From a checkpoint of a small mixture-of-experts model trained on Wikipedia: 57.3M parameters, a sigmoid router.
Below are experts of layer 6 (counted from 0) of a mixture-of-experts language model. Rows are named router (the router's row for the expert), gate (a neuron's input weights, with its number), up (a neuron's input weights, with its number) and show model dimensions 0-191. Each number is 128 + 24 x the weight over its row's rms, rounded and kept within 0 to 255. Numbers have three digits each.
After each expert's rows: a language model's description of what the expert responds to; "comes after" lists some tokens at least twice as common just before its tokens as in all text. This comes from a sample of Wikipedia text that the model never trained on. Tokens count by the router's weight.

# expert 21
router:076179108107105128104142109143115113147146141137153099132115104146121137146171111142111106150102106118148111086105098103097109139142100145122165128152115097110113155115147101150153073091106118141104129161153096172130159109157127150110142143146124193150090162141107146112155110156103133136147070126165150151128069098142155108112101099095152095131117150151112110121147135125150149162143104135150111155147097108104130101120159121151140135118144164128123083107148096130104154142107151101089102146141121093145110168136143134147118131155141134178086149151147142144154149124160164141
gate4:141123104138131139150125075133149099138118165146122162134120129161123134131121168173155097079121113153128109068178150128182124106137118138129138112147090129075116093113134111165113127168122151103163111162152135098116153103180131104100158106110152139117140108190116094078126146120102149123129176134106088096140127088123110150135117143121144138144103089141099114098159162112121128130125169129102155129150093133136172137141124120104177121157135118153134121087129122094163116127137115094186142129140115133120119146172139131135163156090102089118139112107117123118119131111147116158
up4:125150105132125137138136124159111143132096159150119119098112097160122138154198131148126084153142120113101135127149126151096102130112107130101100113159136149111127147121144086119135153133119154149094120137104165163127120122120146151125098117089079128104143096087152145154118079143146112090094137121171164165160148081094108110090151132155136157152125140166126174073157097098160139113163127106141115100122097149134129159178133137174121151079133115148123134107143130106170143106152150096128091141093103158158107123110153120060147133132150147111128133109120125147117112106121126116
Description: Naming and belief words. Words of naming, considering and evidence, such as called, as, considered, evidence, belief, plus pipes between cells in sports results tables.
comes after: " a", " the", " is", " to", " was", " known"

# expert 18
router:130149145132116116118107085112138128138141139123174142126131131119092131171129145129115100207148053111123118153121140130123121112177121169126155168145090120108144157114129087146140092087088094093083159141136129117140120101145081137113142134117148107129119126103114117068157112138102149146149117158145133128154103092155143103127078112142101147154140151144118120159164142116112139086102173131161133159144098135146103113140144164114145114138115114135100128102128123167133134142127139128116129152176085101141104139167173137161087139124117113145143133120134133140157155103128189163
gate0:117150159135139116133127081139142120091102141173136176107127125089093165171123156206146150188078110086119142092147093140130134156156118154153146140146115150138122116097085131108131117127161094098136176117131170133100095143126117148136120152113128155095119105091120098114167122151158140099133123132132127123109147099135133109088126155089158116168125127120149138130102099133124139110112144121113159130140122100150094147127095085132153144150120121146078126148119130163120140150127144146159117155087083086125147110123136155143132098138121148098148193132149155130141143109120153156
up0:096077140151147101146091154115149143178103126097104116138105137094113111135143123167118100136109104174140098123145092093146122166117146133129114110154164128172112145111104129131097107148146128159105129104136077153143104101158129164136114117120133172146133123164153139130103109110134077166148148128178155140146131167135107170147161139082086098130126141111088144108106129160139149114107129132156138138137111142151125136163153153100127135142109189129114079171111120099105090163128134149130148082104135117120148114163045123139144115124142127094136155116126118128115131147114141106
Description: Measurement and statistic numbers. Digits in areas, elevations, heights and vote-share tables, plus unit tokens like sq, km^{2}, Total:, per.
comes after: " |", ":", " ft", " m", ".3", ".9"

# expert 26
router:075176106103104131107144109140117114146144147135157099133115105145118139146170110136111100151104104116150110087102098103099108138143102149122160130154114096106109156114149102147156070090106115137100127158149097174131162114158129152110137141147126191149089159137110148113155109156096134136142068129167151153131076098138157110112100101094155093129119151150115114123150136122148150160145104134149109154151103109104128104118158120150139133120148164130122085104140098131105154137108148102094103144141121090147101164135143138145117132154141134180086155157144136143154152126158162148
gate0:098150111127147140155102167103146113176107104124167127132117140119097108176106109156122106158107142135124073105161135121125103157134121141150127156094146132149119144132138115113149098146140131115109150143149132143141077051119141156130164119126130084138142141126111117129149131157077141088129131137141082103142108133151137140105108148123155117107121139109120143139085144168173101147096153081089146106116088142098105085054125120137171122135139121109171131170128134124098146176115161076109104144097098130148126116097107118151136133165105137134108162109112093132123126117102137118
up0:121079118100122140088137114097124181143110070147083153121110133112153152157126153169115171113105126167116139143071132090103082079150136109130139152147124141155142154136112128121164112133121139146133128074062146157113101119125125147159137111173152121138133149157101106127133090118168130095091111133124107154127189109173121119097157117094135089169155097140114138149151096132129103133123144141119130144100156160104093137095155120150139142134138116129115146123178159121130141123137146151142077133106116159106136132107114157102141117129113139116146146118125160121130119110184129157
Description: Line breaks and fillers. Line breaks ending sections or references, pronouns it or there, table pipes after coordinates, and ISBN number pieces like 978.
comes after: " |", " —", " /", ")", " that", " 9"

# expert 42
router:120113103136130139126119106106126122120092161092145115147102115087126123145158108187085110144122055144122144158106146111167100132146123132139141184111141129144139161115113117140118142135109085118095089167142117145124153118139125137128128139098100163134123158146092124063130130138105103132109142161125148089171151098112147148114096130152132128111123127157146125090145139134138128127135150134104120147118109093152096111162186145140121125106138170129099124098120113089153151126094153109109125114149122089110092176119147126091144126117147172139070166188171154097144123116133153161
gate1:120097154095145119107138071119170140105129105136105126091125113170111172104174136117140133137160106119140130120125136087112116085130118149093113113127133123104130119128104135153131102149219122126102182132150160101100136178108115125109119087083061106110108109131142123134147129129094109109166142096147108141128156098084140143130123131137142150146110163116136153111159098195115113126174108145118129111145087165145106105099165112114131113161137089137145127107153143136150127134143119114142145131130137130122119116109143116111138172162118162137152158145171111134177111151092115134
up1:110125156137133106114084127098139107124167110126116113158168133146162149128132115126154135169149147104164148159145136114114183123098139128100163162132156158154132168118143147146150086118100103094096135104118140118134143122148115156102143119147084152118152163114149099088097140126157096114081142127122110110123124147114142127166138124104104136155093102142150108144120101129107134153115119091173111123143148132132154162136113070161114139131058136106185139139094158083104089116138143128120114131160106123145140098167107143137147118114189148114109123107139166108152159156158176145
Description: Country and nationality names. Country, state and nationality words and their final pieces, such as United States, British, Azerbaijan, New Brunswick, Dutch.
comes after: " the", " United", " in", " New", " of", " South"

# expert 35
router:117133156120115094103156097162167162131119165116139123110087118164133139160133139182153138172117123127122142064130110112117169103143114151146142098130119145113112173125136117123158124081121137129123167143188130136142184146146155136109170088153162145148107124128119136070138096137108137136132099131110148155140133123144153103128073138123170100134150133110107118129136185145127156139109118119080123157121116141151130090109147131123133090153103122159116113113173090169151164144110152098111129102130127101174111118137144116162107123120105143172115128178167155147151131146131140156
gate1:139148157139127123103145104101120082072099139118103119167106101118137139139132113109147125107116127189056081118111150140109132181088116161075133174122130123094113100136122138130174080139135084113154152132109122119163133150139125136128115127149146122119161092144148125160132133134115161138098119125147101145137112122065138107150069097132097127141105117102147125151119159104139120103136125102123131093170121113131108111147138163102134133113123125137142084088141118137115145149058152155135150148134137122079125149101144106105091141152106115155127136099135122133143146085091157153
up1:137088135144143160108110119130121134152166109095116127152111146152122099096110134141147107126127123145145144131116133139175147137134148183131135110149143122119152057124117124136137121126100161113103126138130103159114147080095124180117083146160141132134125120139144130143134152144084137084140106143117133151131115115152096128119156156116161185133129095136162161128111138085131162130104131129122107139120108083190113126094106138107092114172105113169142083104094166131090090093113105139127139178115105130126143161095149138115113105124170087089153196136159133111151118124154110128
Description: Tables and statistics. Table cells, pipes and numbers in election results, census and sports tables, such as Total votes, Turnout, population, 1,.
comes after: " |", "|", " ", " 1,", " 2,", " Total"

# expert 49
router:134154149133098141112132110133169105105148186088143105115123103141133116181147137153109150161140153106138129114099137110106179130139110164136159117127084134128143179129153134153140090113168076143093122141141133131125190121140133131085163158101134111141150140117123111065137083125090131143156110147095147120129105095144158103113123101127125108125157107111107135153113113127170107145140118143119116169120122120143139148134179126125152121108164165129152150124105142121114115139065164148113101163123116113155098169132137116130127199146135148083080162135137123124154121155145120152
gate0:103126099147109120145111104165118134138113168122104120148132098144129120146130128187100129159155155163147106120124117156146131100117142140151127146123126143095084181118163150144131134113121107121136130141116139099129165130104130163130145132119138097136077117143136146070114061091123101126157128115119096156124140176124167095147118071154140112121097155114145113122166128114126124166142117130103120112133096130150144137162132132120145125103140158126139135096091139153134126103104152112096159087153115126185098095125130156126088139114092130163150141178133142064092119166195145145
up0:130147140155168140145100094119102090086153122131144154086120121153077139123110080111112164155144145121100158132120122158130079100153155181153139138173137133143104127093130109167134123191139128144146106121131149150115110120141133158150167110160054140135131100201154137135133129114087161171115125112142122109164134157154093151148167147136143124167103094153160136147146163125156111149127134117106149138128165172087126099145123124113099134124114121121134127142136117101136128108144118154134129118126115120139138126094104107104120080112116081128139096133123139105115109071154152118
Description: Years in dates. Year numbers and year prefixes after in or a month, such as 197, 2013, 1981, in May 2023.
comes after: " in", "|", "In", " In", " September", " May"

# expert 19
router:068180142122133094094112104143096101145103159125154099121111090093110094136146115169117108152138101097157077117109090120139110119140122140136154155134105098161122168122116108144143110089107107096118097117170073135106150131144147157091148146152113137161103152158126160109125130153100143131154128167147134119110118090166155097107079116102138109134135131114089137122133139148127113127153125148134109154157125108130143091123122124144158110117146168126093105119106099108135189139108142136125089124173098090105081140157172165155113135102103108138105166131156123147153130107131138147
gate1:131109111107122148126130165118096121124126135076161118119163141104166072152151119105115168148142143131122111108156115129103145115127114110161159102088173100158121140154114132149137120086114109097090177162082099105138112132146135175099127113157115151166144134130157110093129126121151145152105136083116142137123139107155108099120095133113106145113109142112094123158131159127104118105146181122168125126079158142124105154115134130180121071066131108095111149105110121115113147128136058141115097150148118093100098107112159169131114139122117102111103103144120138154151125117151115104
up1:098142130141128094120121095117166141098134113148143099125124117140133134154130121082140116116138144122099090128079134116160138121142165104124116175124134132132136121140104106125119149128130105177130167139087161119135153142092126105132123111082094093099100112114120147154153099066129166064164072122119121127127128131082137156134126119137155175132104156153147117081103147138139119139100112126096098140086095103089147112110144163148154191147135143117118152111144089145145107127135132149075156144125128125124144141143159108113109117113133125129141108176090136082153132158144150193
Description: Counts and quantities. Numbers and number words giving amounts, often after over, around or a currency sign, such as 20 tons, six, 300, £.
comes after: " |", " on", " in", " of", " $", " from"

# expert 54
router:135189145140099125127105105146130106104120164099130107123108096150123131157122126163133126184114160109140119136098130096137148122151079179147145152127096137133170183138171148148134118114178103117100119125135142135113143089161094142092176121131170108160124117138093087055118095157078140146159160142086141095118114081116139110127122093126152090127125111134147110128117139091148106136129118149108123122140122116087150129115159128107139124095157164129137137105127148108160116129075142125141112133110137097139085136152168127160124167123138121097091169127127124133148146126147126152
gate0:139176141164108150078132110167105124112136114146176138122133137155153133153108141157062121132109118162145079131145155125154075119100105115124144114151149139176138091138152083153077145115158109064142143142096133157118135128076096135108111087115171126121142134171165131143153148158109119169158149162124120144124100141124134120122135149129115122152083141131127125113103149132155137117130143114172079117145118097110173104125131127128153147128122120149112117126119108128136148134107157131132119109124134101131078115148160147166121096107148098114136129160120111103121128055161118171
up0:095116118130143122101077169186144137119155143146131159155096145146111131146116116112095105144126140124115115108118099094108141107146190117118137141159133138092138096145106117156127143095086152135121131088106156121073099119088120166076129102106124152112121139185148144136148162129133124144151177127102172099125143099144104140143094100116098099104151145099155130134084128160156102144106126152094098108111141115096139117184138160122109152139164111172116200136114116095102111135131134111144149137123134144116113125109130124091158149110105111152141092127138078119108131136112140137
Description: Years and year ranges. Year numbers and their final digits in dates and ranges, often in tables or career lists, like 1995–1997, 2003–2004, 1977.
comes after: "|", " in", " (19", " 18", "–19", "-"

# expert 20
router:146173121122124116093115126144111119139101181119144083127116127091107118155142131121163147156133114120155144139157151128168118112159083143173124138106095103146107127143130137126106101060143093133095124135156121122150184068145098132143136092127123103167131177120138126060139129178097143174126130119104148097155121128113168109098126123117111127137158151153141157116159172133118173147137122131175090141117086112180125116111128163137129108129170132122099107138110109153096127143112148114137107146117096098149113142106168152118168131117132141146111123169125117139149157097131122152
gate0:127139157128130167099123082136108134141142125128163105116131128111097130117141117141172134102138124146126131132118158138154163106126144111102179148131099132117166106149131143124110131099138130130119130114142150108144170117172118122124141152124097067150134171070137129129080138168139172151099066126136101108144143134135126092152139060150150157143132174129114147106146158112103153123140142169204111187144136116107147135116137096143112115148144159123116141135102127128164100116135170122164119144145097110157105175139169097109160111117143139159103155134121129165125134159148112169
up0:178171136112136099110078083161117116145089166185089158117133094146125125117135129127132094160147153136112131114131120095157124130106164101132089127147129136162100109124139171117099144152142148113125155151118149139093105140106151128104133109145178108100119111125124147107149139109140114123152126104065124124135159169118104133103111152078116133131138138148135129123136126118143091118136131148107087131141158137157118114141090142086121124133137091177161139137154153165147186139118117174141131114156163072160135164118137192130137095107118104141129171137173117121110143146115100113
Description: Capital-letter abbreviations. Uppercase letters and acronym pieces in codes, grid references and abbreviations, such as SU, WWI, II, PDD, OCRML.
comes after: " |", " N", " S", " M", " A", " W"

# expert 31
router:084135132145094167127123112142104126147142161116148109122103129108122194206155141131135102142077119127113116124130166088108121130163141190118163135100122118127142164134121131151128132156121101088150109172139137112138164107153137179161147150153157129118118143125112107153158128139055166137115103118146139164143081108121178138137104133124148107109114110131142129133146156086174156140119123146117103145111144083121145159108140129102139122168118170125105141084151148135120130161139148141116104132146126116140159171158116140115119138167152113155156127156139135133152128119103123189
gate1:072116115099164166120168115120114103145150166101188109125132149101122151210097114112113148132098128140157122110116125128105122119162112118110134119078112132123161154137119170165066156128133129124113135123143159080157114125102139147130103138072126120134125077127145164145134100132092122170123108145135114103094083125145148117117112125102103135125146117126143152108145121088144119097154120147090106110105089110113094152123096155134127138139127162139133114089106125120128148136111126106126123162138139134127139098139120078112092131151167132100159134139163074127195092117114132132
up1:121124107168141172149125113064153133058115092077131108156147078147148118102149129125136136122143111120159146166131083136138139107149113125129137136115116139155135105149175117108161107139150164144133143122123151120088122114129117127153171112137096157139125176080140155124128090133105133091137150109114140088193129156135125153083095085164183153141141114153108101110139140109122134123118143133165136154153108118126123136131136105092133142086118145125133098124121106153143072124120123130130111096119096118160118125111110100125149114086142157115151108139176124085130127179149167126
Description: Table row ends. Table cell separators at the end of rows in sports, election and discography tables, plus |---|---| header divider lines.
comes after: " ", " 0", " 1", "1", "5", " —"